{"activation": "swiglu", "head_dim": 64, "norm": "layernorm", "init_std_up": 0.05, "beta1": 0.95, "doc_mask": true, "steps": 5018}
Below are experts of layer 3 (counted from 0) of a mixture-of-experts language model. Rows are named router (the router's row for the expert), gate (a neuron's input weights, with its number), up (a neuron's input weights, with its number) and show model dimensions 0-223. Each number is 50 + 15 x the weight over its row's rms, rounded and kept within 0 to 99.
Before each expert's rows: "gets" lists some tokens that make up at least twice as much of what it gets as of all text. This comes from a sample of Wikipedia text that the model never trained on. Tokens count by the router's weight.

# expert 14
gets: ",", " L", " a", "h", ")", " E"
router:56 24 62 27 24 63 69 75 56 42 37 59 48 67 48 46 62 56 50 52 60 26 55 25 67 42 68 42 41 49 44 48 57 75 55 35 51 40 55 33 52 83 57 34 42 60 45 37 69 29 30 32 18 39 45 60 43 31 57 50 43 36 38 38 53 67 56 41 55 27 48 37 70 55 21 51 38 87 37 34 77 61 54 56 21 55 41 15 64 70 40 59 44 79 50 36 66 50 24 54 59 64 62 63 45 68 38 53 52 57 62 42 45 46 32 49 29 60 78 31 57 69 32 64 58 58 63 46 52 66 37 56 37 84 66 62 38 56 77 25 44 48 40 44 36 28 60 34 34 61 68 34 44 47 50 54 47 47 49 36 60 38 41 86 76 58 34 80 21 58 62 34 64 38 38 48 62 32 77 28 42 43 75 60 45 28 56 43 78 56 54 42 37 80 62 56 59 63 44 61 61 72 37 59 31 56 74 59 21 58 43 55 36 48 60 25 47 27 71 63 52 63 61 67
gate10:35 44 31 39 74 35 51 57 53 44 65 36 37 53 56 54 83 39 59 59 66 72 63 37 58 67 19 55 54 54 30 58 79 35 56 19 56 59 25 62 25 49 37 32 43 53 70 60 62 40 17 70 45 46 60 62 53 40 23 78 41 27 67 46 52 45 61 71 63 47 46 63 71 35 57 63 56 33 57 40 55 42 49 62 74 56 52 58 55 49 54 67 70 56 60 37 42 50 67 35 66 51 37 24 62 49 54 48 29 50 49 40 39 41 56 72 67 62 62 59 56 47 48 27 47 55 67 47 24 40 47 48 48 60 33 54 60 68 28 52 48 57 49 37 71 72 28 43 47 39 53 68 60 53 50 54 54 71 52 59 34 33 59 32 68 10 53 33 30 57 75 58 59 48 52 61 33 46 67 53 54 44 53 55 64 20 68 42 47 56 59 01 89 62 49 62 49 57 60 48 41 31 43 77 47 41 36 22 56 24 27 61 85 28 22 51 59 44 38 31 00 51 54 54
up10:41 64 53 86 57 17 47 68 48 65 54 45 30 38 53 62 41 43 59 42 37 42 60 33 44 35 36 53 60 50 59 78 81 61 34 67 43 30 44 41 50 62 73 57 61 47 07 49 13 46 68 56 41 50 60 57 61 43 35 05 59 49 65 55 52 52 34 54 27 23 36 50 52 53 74 73 42 63 37 73 43 50 43 34 39 51 40 65 39 51 39 44 37 57 31 56 32 96 72 47 31 56 60 70 48 40 45 40 56 08 19 50 34 77 48 52 44 53 68 69 46 45 45 39 36 31 51 85 58 24 50 47 49 57 63 26 35 53 89 37 34 57 24 47 69 68 57 55 47 63 51 45 35 41 60 49 53 60 27 57 58 67 34 59 40 65 43 50 47 68 43 51 54 35 33 66 62 35 29 32 35 57 43 41 50 33 72 74 47 51 52 43 31 74 63 81 46 37 42 44 71 33 60 50 53 33 39 56 49 56 57 50 41 58 58 45 41 45 39 34 78 36 16 54
gate11:38 51 50 70 29 59 51 44 23 55 58 31 77 44 39 58 29 69 31 54 36 62 56 76 42 27 73 49 71 71 40 37 31 64 36 44 74 52 46 71 48 56 61 57 22 55 34 60 13 39 71 78 57 53 56 43 54 57 51 12 30 75 40 44 49 29 74 30 38 56 68 42 58 46 35 73 57 54 27 67 34 29 78 65 50 57 45 49 28 66 33 60 45 41 47 57 42 49 41 45 61 24 25 24 42 35 57 38 40 69 38 82 52 49 47 45 53 44 52 42 55 33 52 44 37 50 56 50 41 46 51 59 39 08 26 48 65 41 40 46 35 39 36 64 49 49 26 41 54 70 58 53 29 39 35 57 37 35 54 51 22 56 37 92 62 29 44 59 76 35 68 63 49 60 61 70 29 64 41 45 60 32 27 44 57 56 53 65 56 72 35 50 48 57 54 64 42 62 48 49 39 32 49 00 79 39 54 71 54 30 59 40 54 43 54 66 64 48 43 60 16 60 42 56
up11:56 39 42 34 35 70 61 30 63 31 63 44 58 42 57 73 43 48 62 50 34 56 48 47 61 41 51 45 30 31 46 40 52 51 64 61 52 31 58 46 24 56 64 34 51 67 80 56 53 61 59 59 50 62 32 56 47 16 49 41 43 62 52 65 36 64 56 55 76 55 44 31 67 54 56 52 47 36 75 66 44 96 52 50 86 62 54 52 44 55 55 38 71 15 58 48 55 35 54 60 65 53 32 32 40 68 53 57 37 10 47 28 71 58 49 78 46 16 52 35 36 35 47 68 65 57 33 33 69 52 31 52 49 79 51 55 27 67 51 52 47 58 50 63 74 53 37 20 51 66 69 72 36 41 26 31 08 30 51 34 95 61 34 47 52 59 23 58 49 60 29 38 64 37 74 60 16 45 29 47 56 62 61 64 67 38 57 46 53 43 56 83 62 27 30 43 56 32 46 60 65 61 65 46 77 40 52 67 38 63 35 57 62 39 69 39 47 65 41 36 54 50 57 47
gate12:51 52 80 37 90 19 34 35 42 23 57 52 44 47 62 34 65 65 44 30 33 52 73 81 62 55 40 35 22 35 51 80 34 68 37 40 36 57 70 55 39 63 40 20 79 54 46 74 57 63 79 43 42 55 65 58 71 71 56 27 62 69 52 54 56 75 31 40 66 89 42 59 43 51 51 38 42 34 46 28 61 59 44 45 48 65 60 38 41 51 33 41 42 46 54 44 51 18 72 48 52 61 37 57 65 57 48 46 47 85 38 57 28 63 22 58 55 68 46 67 28 43 75 62 53 64 66 41 43 50 30 51 50 16 37 44 73 32 42 58 35 46 53 47 43 46 64 41 38 33 42 36 42 57 33 51 42 64 19 49 43 37 57 39 50 32 45 42 54 86 32 39 62 50 46 49 49 29 23 52 76 34 49 51 36 60 39 42 36 60 39 49 34 22 56 69 66 46 68 58 59 50 39 49 62 30 73 57 57 37 48 59 60 54 77 71 54 67 48 36 93 69 43 62
up12:59 43 62 41 66 42 47 58 45 67 63 71 36 25 49 42 31 40 49 36 58 52 55 54 51 53 50 53 78 41 61 57 34 84 65 51 33 68 55 68 28 65 78 53 76 25 39 53 59 45 41 54 31 59 61 56 27 35 46 58 67 40 45 35 63 46 50 57 39 36 64 64 76 65 55 11 49 58 62 37 57 51 39 29 58 48 68 50 59 63 65 21 54 40 36 58 52 37 53 69 65 72 48 54 35 63 55 57 52 71 40 82 46 46 34 54 36 53 67 54 42 60 53 75 45 39 42 51 35 85 64 36 76 70 53 01 67 49 51 51 43 45 60 62 29 45 60 39 24 44 36 35 45 31 24 53 37 35 42 56 50 41 52 41 51 89 63 51 68 39 56 57 51 51 29 40 58 51 57 38 42 33 46 36 96 50 43 45 54 80 49 54 70 34 49 67 64 77 30 39 52 22 46 63 21 77 44 56 84 80 62 29 50 42 66 53 71 70 40 34 40 73 71 35
gate13:71 44 46 73 61 56 47 52 55 45 62 43 35 46 43 86 56 59 73 50 48 56 38 67 40 43 60 43 85 28 27 47 50 46 64 34 00 47 60 35 65 36 69 50 48 49 31 19 69 41 71 56 49 38 56 34 52 58 38 45 73 43 45 35 53 42 32 49 64 63 40 65 85 35 57 63 44 39 64 52 56 29 15 43 41 33 50 42 48 75 73 58 74 44 63 32 50 74 58 28 52 60 30 63 59 44 41 75 75 48 60 53 45 37 74 29 52 56 39 60 32 54 34 50 53 83 65 53 52 50 53 53 53 40 52 62 60 45 45 67 50 35 61 67 57 57 42 83 46 68 49 36 51 59 26 34 69 59 39 57 51 29 78 24 57 59 39 45 79 38 44 71 62 59 67 44 57 60 35 39 50 53 33 37 98 33 52 59 62 55 50 36 44 56 38 62 33 52 56 70 60 48 77 48 67 51 34 69 43 83 37 77 34 70 59 55 24 37 59 16 55 41 54 22
up13:63 42 20 45 34 71 61 70 56 31 65 47 04 46 57 34 33 49 45 64 38 48 71 44 33 47 55 54 63 26 67 50 50 36 73 57 66 43 65 60 63 56 61 66 56 45 62 42 55 21 55 41 34 53 27 76 71 40 42 77 57 57 59 38 71 44 60 42 44 46 56 51 50 50 55 49 26 38 56 29 53 62 70 48 39 60 64 60 37 41 56 54 56 61 51 61 31 59 53 48 66 38 85 32 60 86 67 52 52 85 38 56 86 81 34 50 57 23 68 78 48 51 49 42 48 31 34 67 50 59 69 36 54 49 46 52 41 68 58 68 27 65 61 52 36 67 46 45 27 57 28 48 82 28 49 55 73 43 54 38 46 29 43 33 66 19 53 71 53 67 20 49 28 43 52 53 36 49 42 71 44 49 58 41 69 51 53 57 47 84 48 65 63 72 51 55 52 46 19 72 38 32 39 31 46 21 59 31 65 30 34 67 48 78 53 52 57 39 50 53 46 49 84 21

# expert 12
gets: " the", " a", " |\n", " Ch", "2", "ak"
router:56 24 62 27 25 63 69 75 56 42 37 59 49 67 49 46 62 57 50 52 60 26 55 25 67 42 68 42 41 49 44 48 57 75 55 35 51 40 55 33 52 82 57 35 48 60 45 37 69 30 29 32 18 39 45 60 43 31 57 50 43 36 38 38 53 67 56 42 55 27 48 37 70 55 22 51 38 87 38 34 77 58 54 56 21 55 41 15 64 70 40 59 44 79 50 36 66 41 24 54 59 64 62 64 45 68 38 53 52 53 62 42 45 46 32 49 29 60 78 32 57 69 32 64 58 58 63 46 52 66 37 56 37 84 66 62 38 56 77 25 44 48 40 44 36 29 60 34 34 61 68 35 44 48 51 54 47 47 49 37 60 38 41 86 76 58 35 80 21 58 62 34 64 38 38 51 62 32 77 28 42 43 75 60 44 29 56 37 79 56 54 42 37 80 62 56 59 63 44 64 61 72 37 59 30 56 74 59 21 57 43 55 36 48 60 26 47 28 71 63 45 63 61 67
gate44:58 59 69 54 69 60 54 27 47 25 45 38 71 65 52 46 29 49 35 60 53 64 60 64 67 40 75 74 39 46 45 65 45 35 49 50 26 56 56 49 90 54 54 27 57 59 77 27 66 46 64 37 64 56 57 67 64 62 43 24 51 42 53 51 29 38 43 45 24 76 32 70 54 49 52 54 35 47 43 36 51 72 71 79 41 48 50 33 57 47 83 38 42 33 51 62 55 76 40 88 44 59 58 36 27 38 55 44 59 43 29 46 59 30 30 55 66 56 49 62 61 58 36 61 56 54 56 52 69 55 51 64 37 27 61 62 39 66 36 37 48 42 29 50 58 17 43 38 43 39 51 86 54 73 48 30 30 46 80 67 53 60 39 51 51 55 51 62 85 38 44 48 82 75 47 72 29 47 50 48 58 45 33 47 42 42 43 00 36 48 63 46 59 56 42 32 46 54 25 46 51 42 60 39 30 45 60 66 90 64 66 55 52 05 62 17 62 50 42 41 54 51 52 30
up44:30 85 46 58 58 20 25 38 35 62 29 55 61 61 53 74 44 53 32 35 40 43 52 69 46 70 28 35 61 51 62 16 36 50 59 53 62 36 49 70 25 52 45 54 25 48 44 82 25 52 62 54 59 59 27 54 34 44 25 57 56 55 56 72 39 48 55 44 63 35 74 33 55 45 50 64 35 60 20 48 63 36 27 59 44 52 65 35 73 68 62 44 50 87 60 49 41 14 32 35 60 33 65 45 44 33 48 42 38 81 25 39 64 39 60 53 53 58 45 42 72 53 52 25 58 67 51 51 48 79 76 52 45 71 63 75 36 55 40 51 48 52 48 61 56 46 18 73 52 68 26 44 51 46 43 45 71 20 67 65 57 46 52 48 36 76 54 51 64 63 63 52 59 58 40 34 21 59 60 54 46 34 57 38 53 64 70 77 46 67 43 64 47 34 37 65 36 56 71 56 40 39 31 49 70 63 38 22 19 61 72 20 65 34 82 75 49 58 46 43 44 56 52 47
gate45:50 63 31 47 60 70 43 63 43 59 42 62 73 62 38 37 49 44 23 45 46 61 70 62 44 37 33 61 37 26 54 09 49 56 50 64 40 63 62 36 65 63 63 70 61 47 51 40 54 67 39 45 34 38 39 61 32 59 56 36 36 67 84 37 62 64 29 42 63 59 34 49 51 62 33 56 58 55 51 45 38 35 78 27 80 62 46 70 26 75 37 72 43 44 92 37 32 67 50 62 31 56 53 42 54 53 30 55 53 62 21 22 62 35 57 39 75 26 40 67 72 41 55 53 64 49 71 21 50 44 51 66 43 27 51 35 46 51 59 49 50 75 46 55 43 57 48 88 61 45 31 41 15 55 59 26 59 55 76 45 28 33 38 69 31 45 70 54 58 69 70 33 72 60 25 21 53 46 28 58 53 20 50 56 82 53 46 54 55 50 51 48 45 45 39 64 62 65 65 56 25 36 61 32 40 24 52 57 41 53 66 54 73 47 74 34 32 49 58 36 34 71 64 40
up45:27 54 65 46 27 57 57 44 31 42 68 72 42 30 39 61 62 60 64 41 32 34 40 44 32 48 72 61 55 32 39 52 54 70 50 29 69 69 56 47 33 54 56 83 86 59 21 37 08 40 61 57 53 65 20 40 59 43 60 75 42 44 36 22 35 37 46 30 67 39 50 60 42 47 53 33 46 40 55 41 68 29 41 46 61 49 46 25 67 52 45 69 45 55 30 54 44 70 62 45 42 79 53 67 50 45 57 52 55 73 40 55 78 55 57 30 57 42 75 68 78 59 40 47 57 51 63 43 35 66 51 39 61 56 41 56 32 44 51 43 34 23 19 39 73 52 37 52 38 57 37 29 56 57 21 46 45 52 35 57 48 81 53 46 71 77 89 56 65 64 40 66 27 58 37 39 29 56 73 65 65 50 63 41 61 54 66 57 42 54 45 35 51 58 42 62 28 69 49 34 65 69 61 51 10 61 72 57 61 86 50 44 20 44 43 63 65 58 44 45 12 58 49 51
gate46:45 75 66 61 37 30 51 43 57 35 42 33 68 50 32 50 56 71 56 20 66 66 41 58 23 34 35 69 37 63 50 15 29 48 41 40 46 56 26 78 29 43 46 57 45 72 64 55 51 66 62 49 19 56 60 62 35 71 84 65 27 51 43 44 56 48 32 58 67 69 44 56 39 39 73 27 46 55 54 71 50 14 58 34 67 89 49 54 63 51 83 55 51 40 63 23 42 45 40 70 43 68 46 52 57 63 60 09 71 61 60 31 54 48 62 55 62 45 53 39 33 23 34 66 38 49 55 29 67 37 49 10 47 68 29 33 54 54 60 32 37 26 58 49 47 39 18 60 34 46 53 56 75 60 68 64 51 55 30 38 67 55 32 46 41 35 55 24 29 48 44 47 61 50 46 33 52 67 62 23 74 67 48 60 70 56 76 55 39 55 53 64 42 28 33 59 57 53 64 42 64 37 49 58 58 74 31 33 59 29 60 57 42 50 53 58 28 25 45 40 38 43 44 48
up46:56 25 66 79 49 61 58 47 43 62 58 54 52 53 34 42 58 44 46 70 74 45 43 51 44 45 40 68 47 65 45 48 40 69 40 67 66 62 23 65 61 73 58 45 72 66 65 44 46 29 68 43 51 66 66 66 50 55 87 61 63 68 34 37 61 51 41 45 30 77 29 20 57 34 74 21 09 32 50 49 66 19 99 44 51 51 65 62 66 50 59 40 81 11 42 58 64 45 62 37 68 48 38 49 49 69 51 77 60 44 47 30 40 39 31 16 47 59 46 62 42 61 30 66 34 58 18 33 67 38 52 48 52 60 57 43 48 62 50 52 56 25 39 42 64 57 54 47 65 67 60 49 57 38 32 60 45 57 62 69 43 60 27 67 26 44 46 37 33 28 62 26 75 74 51 45 63 44 64 61 58 47 37 52 81 53 46 59 41 45 53 43 20 13 60 63 56 63 63 48 54 20 54 61 27 50 57 52 28 43 58 60 62 46 31 52 53 53 50 40 58 64 76 58
gate47:47 58 49 45 49 32 37 60 25 39 63 74 63 63 30 60 36 60 65 56 70 54 44 53 66 68 37 65 53 47 52 47 14 60 28 61 46 74 42 68 47 28 52 51 60 60 87 34 47 67 72 73 31 52 44 35 45 66 47 56 31 26 62 44 73 30 44 55 53 53 79 44 63 35 73 35 28 47 61 64 41 43 90 30 48 46 52 57 30 59 65 55 46 43 36 50 56 71 30 71 48 53 53 56 49 68 67 58 45 71 29 54 59 71 43 42 26 36 38 41 59 51 35 30 41 43 77 51 78 62 68 56 63 59 47 16 20 56 51 73 47 78 62 53 55 40 51 40 36 45 42 53 45 43 24 63 60 58 32 54 56 57 28 54 76 41 43 36 57 39 75 34 79 59 30 45 35 33 43 38 53 51 44 43 67 56 57 74 20 58 32 39 60 47 45 49 36 28 57 63 41 72 45 53 65 55 70 50 48 54 43 02 37 53 25 65 65 35 31 40 12 58 42 84
up47:52 58 25 43 78 55 34 59 63 59 44 50 56 73 44 58 44 52 35 72 74 37 42 26 43 26 68 53 58 47 57 60 36 58 37 36 69 34 60 56 45 46 49 27 32 68 79 42 78 79 57 50 45 56 59 80 22 73 71 29 38 24 28 32 67 61 70 66 39 56 53 46 34 49 71 63 43 46 40 56 48 22 45 36 42 71 44 62 56 34 59 48 26 39 67 55 43 53 39 53 52 64 61 57 49 45 48 32 37 93 48 71 51 58 54 26 49 64 63 44 64 41 21 53 55 36 30 22 64 30 57 45 50 74 46 29 35 12 55 49 60 87 74 41 65 59 48 65 49 50 72 48 78 33 39 50 53 68 63 41 51 19 72 78 43 34 59 72 50 51 46 56 53 51 42 58 40 42 52 37 49 53 76 29 38 46 56 39 53 53 43 41 60 32 54 65 50 59 50 65 56 38 43 40 14 55 68 64 14 82 48 49 31 51 48 45 47 46 65 68 53 14 42 25

# expert 0
gets: "'s", "'", "y", "er", "ay", "ary"
router:56 83 64 36 46 78 73 54 55 76 51 50 71 55 54 29 53 62 36 56 58 65 47 56 54 43 40 54 35 28 26 39 40 30 41 42 35 61 56 61 49 48 75 34 51 48 43 40 45 41 58 63 68 78 51 40 56 44 46 28 36 55 33 56 40 41 41 84 54 62 41 51 38 60 38 45 70 58 47 59 30 49 44 59 90 48 08 68 69 42 32 21 63 34 90 60 75 54 65 79 40 66 21 62 45 14 71 50 49 49 33 16 54 57 67 36 69 67 66 88 47 51 20 45 45 60 55 55 48 27 50 39 70 17 67 22 53 47 17 27 71 34 45 42 54 66 50 50 31 60 50 64 45 39 77 39 29 59 40 59 51 84 39 54 31 40 59 71 58 50 40 60 52 59 53 61 59 55 54 53 73 54 30 46 51 50 52 46 46 54 20 52 42 51 56 33 36 67 50 43 29 40 69 47 52 37 34 74 75 41 39 68 57 43 35 56 55 53 50 40 55 43 58 45
gate10:49 26 34 65 48 31 64 47 52 43 64 39 56 38 53 51 66 54 41 53 74 43 29 27 61 75 72 54 59 72 66 62 49 47 26 52 42 42 10 44 50 72 41 51 58 47 71 42 44 64 50 69 49 79 67 37 36 35 54 33 47 50 26 03 65 20 64 71 62 46 30 49 71 79 62 63 40 52 43 63 24 54 35 51 66 65 65 39 49 41 35 47 60 39 33 64 36 51 37 46 45 41 40 37 68 67 35 58 52 51 38 49 68 67 32 46 42 46 64 32 42 15 55 56 62 60 42 29 24 54 49 22 63 46 45 50 28 63 59 34 82 81 41 55 64 29 26 80 48 41 48 65 50 35 39 46 51 63 51 54 74 51 35 44 28 47 65 62 53 21 61 68 48 51 36 53 29 64 43 41 53 28 53 44 50 56 40 58 27 78 33 61 57 54 73 69 40 56 69 45 61 03 36 49 56 52 48 51 48 55 31 58 59 73 83 35 43 24 56 21 60 55 33 41
up10:49 55 47 59 45 38 52 22 62 51 61 28 57 45 53 27 48 64 30 62 25 48 69 56 72 55 52 63 35 55 60 35 64 38 27 57 39 37 38 36 77 48 54 52 62 44 56 75 54 66 53 48 74 46 61 27 26 87 49 66 38 41 40 27 40 72 97 61 23 30 57 48 59 31 44 67 21 69 58 20 52 46 56 26 51 45 59 45 45 50 58 35 52 68 59 37 27 51 53 30 66 44 79 22 71 31 58 55 35 42 33 41 48 70 51 49 40 69 59 59 36 15 37 53 45 37 69 47 59 47 56 61 40 22 45 63 20 54 58 56 64 63 51 22 58 50 44 57 41 47 46 44 56 44 50 78 68 68 84 41 31 47 47 47 50 79 24 30 53 32 54 35 38 56 45 41 49 51 50 38 64 62 36 51 47 46 69 38 63 79 47 53 40 43 33 42 26 46 64 33 37 33 22 59 54 70 45 52 48 42 70 69 15 46 63 34 26 16 47 35 60 41 34 29
gate11:52 43 38 34 45 59 55 44 36 50 51 14 14 39 46 54 52 55 63 41 67 73 49 73 45 46 29 49 53 99 61 62 59 43 49 47 36 46 34 32 59 49 76 38 62 65 74 58 42 60 59 37 48 42 70 56 13 63 52 58 74 64 40 48 47 41 30 54 77 66 62 39 50 81 67 55 29 56 55 63 38 51 55 55 34 55 43 41 69 55 65 60 50 64 70 64 58 57 42 70 66 58 70 43 53 49 50 57 49 64 47 68 33 51 54 51 35 51 42 21 58 55 55 34 64 83 39 45 36 57 46 28 40 69 50 62 48 62 35 55 38 56 46 06 58 54 42 51 76 39 51 54 50 24 57 64 37 36 45 51 34 51 04 62 63 72 60 74 29 54 49 35 58 87 41 36 46 55 58 72 64 37 35 40 72 47 25 48 16 68 47 46 37 48 33 45 34 34 46 59 44 57 82 62 60 48 41 32 51 78 50 48 62 51 15 38 73 25 34 69 40 35 67 20
up11:49 65 55 49 40 23 58 39 60 42 45 49 43 59 72 30 48 62 28 25 53 39 27 26 31 72 70 45 56 43 63 43 49 64 72 50 56 55 69 54 65 63 39 41 63 31 41 25 53 47 55 58 42 59 46 37 64 59 38 20 64 50 39 56 56 30 55 80 47 53 46 65 45 43 31 70 63 58 38 62 64 38 70 34 59 49 29 74 58 56 52 37 42 52 84 33 44 66 67 76 48 40 65 62 45 51 47 52 31 30 46 45 62 59 39 36 46 63 34 30 20 18 39 60 38 65 47 52 82 30 54 62 54 11 57 70 50 29 80 60 52 40 42 40 55 21 54 35 55 34 21 31 59 72 59 51 73 89 42 41 46 66 59 36 54 43 60 61 11 59 53 22 59 52 63 79 39 55 60 44 59 70 50 40 52 54 34 64 46 65 43 38 75 22 70 29 46 56 34 41 46 49 68 17 55 28 52 62 46 51 61 33 82 22 29 56 59 45 52 50 57 24 42 60
gate12:58 47 79 62 58 74 21 30 54 52 39 47 64 34 44 29 60 54 32 39 51 84 41 42 47 62 33 53 38 77 50 42 47 30 68 73 49 72 38 26 79 40 43 44 51 46 38 61 75 44 57 43 37 47 40 42 68 52 63 60 36 47 45 41 72 73 31 43 58 60 34 67 32 48 37 35 42 29 43 31 29 42 57 18 28 49 18 27 46 40 29 60 53 42 73 65 28 60 32 33 61 60 64 39 35 45 51 32 43 45 70 58 43 60 64 57 67 58 85 44 52 48 49 45 57 57 82 50 78 43 59 59 30 64 45 44 58 46 74 63 26 52 40 53 32 74 51 41 71 51 22 47 56 37 38 64 59 22 58 51 43 19 34 72 42 34 65 49 66 47 47 73 49 78 30 73 48 56 44 49 29 45 58 53 47 52 88 74 44 73 54 74 49 61 39 31 29 40 40 45 31 60 48 58 39 63 94 57 37 44 53 47 40 48 27 45 66 21 48 44 76 50 41 60
up12:45 40 70 35 43 49 46 56 67 36 87 33 20 62 69 43 50 66 51 66 51 57 00 46 73 48 66 31 49 48 77 48 70 58 77 45 20 57 43 60 53 69 49 53 51 70 85 32 49 58 59 62 61 64 58 60 55 50 62 39 58 41 34 68 47 73 72 48 51 46 45 49 27 40 52 65 50 65 52 63 62 66 53 60 72 58 42 37 63 58 59 34 49 34 52 30 20 31 48 72 72 56 26 45 40 36 55 52 62 50 42 37 61 31 34 42 37 26 37 53 80 55 36 66 39 43 62 60 41 72 52 47 36 54 63 36 90 59 27 32 73 41 49 61 36 42 71 49 59 42 44 52 60 47 40 13 30 49 31 50 42 74 56 15 33 24 46 61 30 47 58 36 45 56 48 70 52 43 47 59 59 64 35 41 60 50 30 50 45 59 69 53 73 45 41 77 69 52 39 53 56 82 72 39 63 43 44 71 76 78 89 65 58 57 57 45 51 47 58 45 16 65 54 42
gate13:27 55 46 55 70 70 51 72 35 46 31 74 33 73 81 50 40 45 39 49 52 52 42 75 35 61 56 55 67 45 67 68 31 28 66 49 60 41 78 64 19 44 43 43 43 56 57 63 69 37 38 51 49 83 49 83 37 34 27 48 75 64 51 51 71 08 38 56 39 68 48 70 55 52 51 56 38 70 66 57 24 48 53 53 38 43 12 47 40 22 51 48 47 44 84 14 72 49 65 49 60 70 36 46 60 52 50 37 41 48 49 19 49 64 08 75 48 44 40 30 78 41 71 57 44 21 69 42 62 61 54 66 56 43 49 58 31 35 28 43 41 64 45 74 55 75 42 54 24 48 46 45 65 26 43 57 55 63 62 63 24 63 43 54 30 35 23 71 52 25 57 53 40 55 40 59 41 51 70 41 56 60 66 53 45 81 59 46 51 35 43 50 61 50 23 80 63 65 50 54 35 64 48 49 45 56 42 54 37 44 28 67 60 37 44 58 64 28 51 46 50 51 48 57
up13:28 26 54 26 20 53 68 47 68 53 45 62 55 64 50 17 51 53 73 48 34 33 40 60 77 48 70 42 55 71 51 65 51 44 52 54 31 48 00 57 44 59 58 44 38 37 49 40 56 34 61 40 59 27 52 41 43 49 40 81 65 60 41 33 31 69 28 36 46 58 68 53 17 46 29 50 53 70 42 59 58 45 43 64 43 39 44 48 61 80 48 36 73 46 48 60 40 38 36 62 53 59 53 41 46 29 26 48 80 49 47 63 59 31 26 41 40 38 66 68 44 58 31 59 57 67 51 84 46 39 51 51 27 49 65 45 60 48 38 65 21 41 70 39 69 45 61 50 46 59 40 59 64 44 39 51 46 20 48 60 38 63 38 41 62 87 36 58 54 53 64 69 40 32 39 72 77 66 51 29 50 55 66 49 56 57 37 41 54 54 82 66 54 52 48 62 41 52 41 22 43 56 18 35 54 30 33 48 82 38 39 32 05 64 57 45 45 81 50 79 54 65 37 29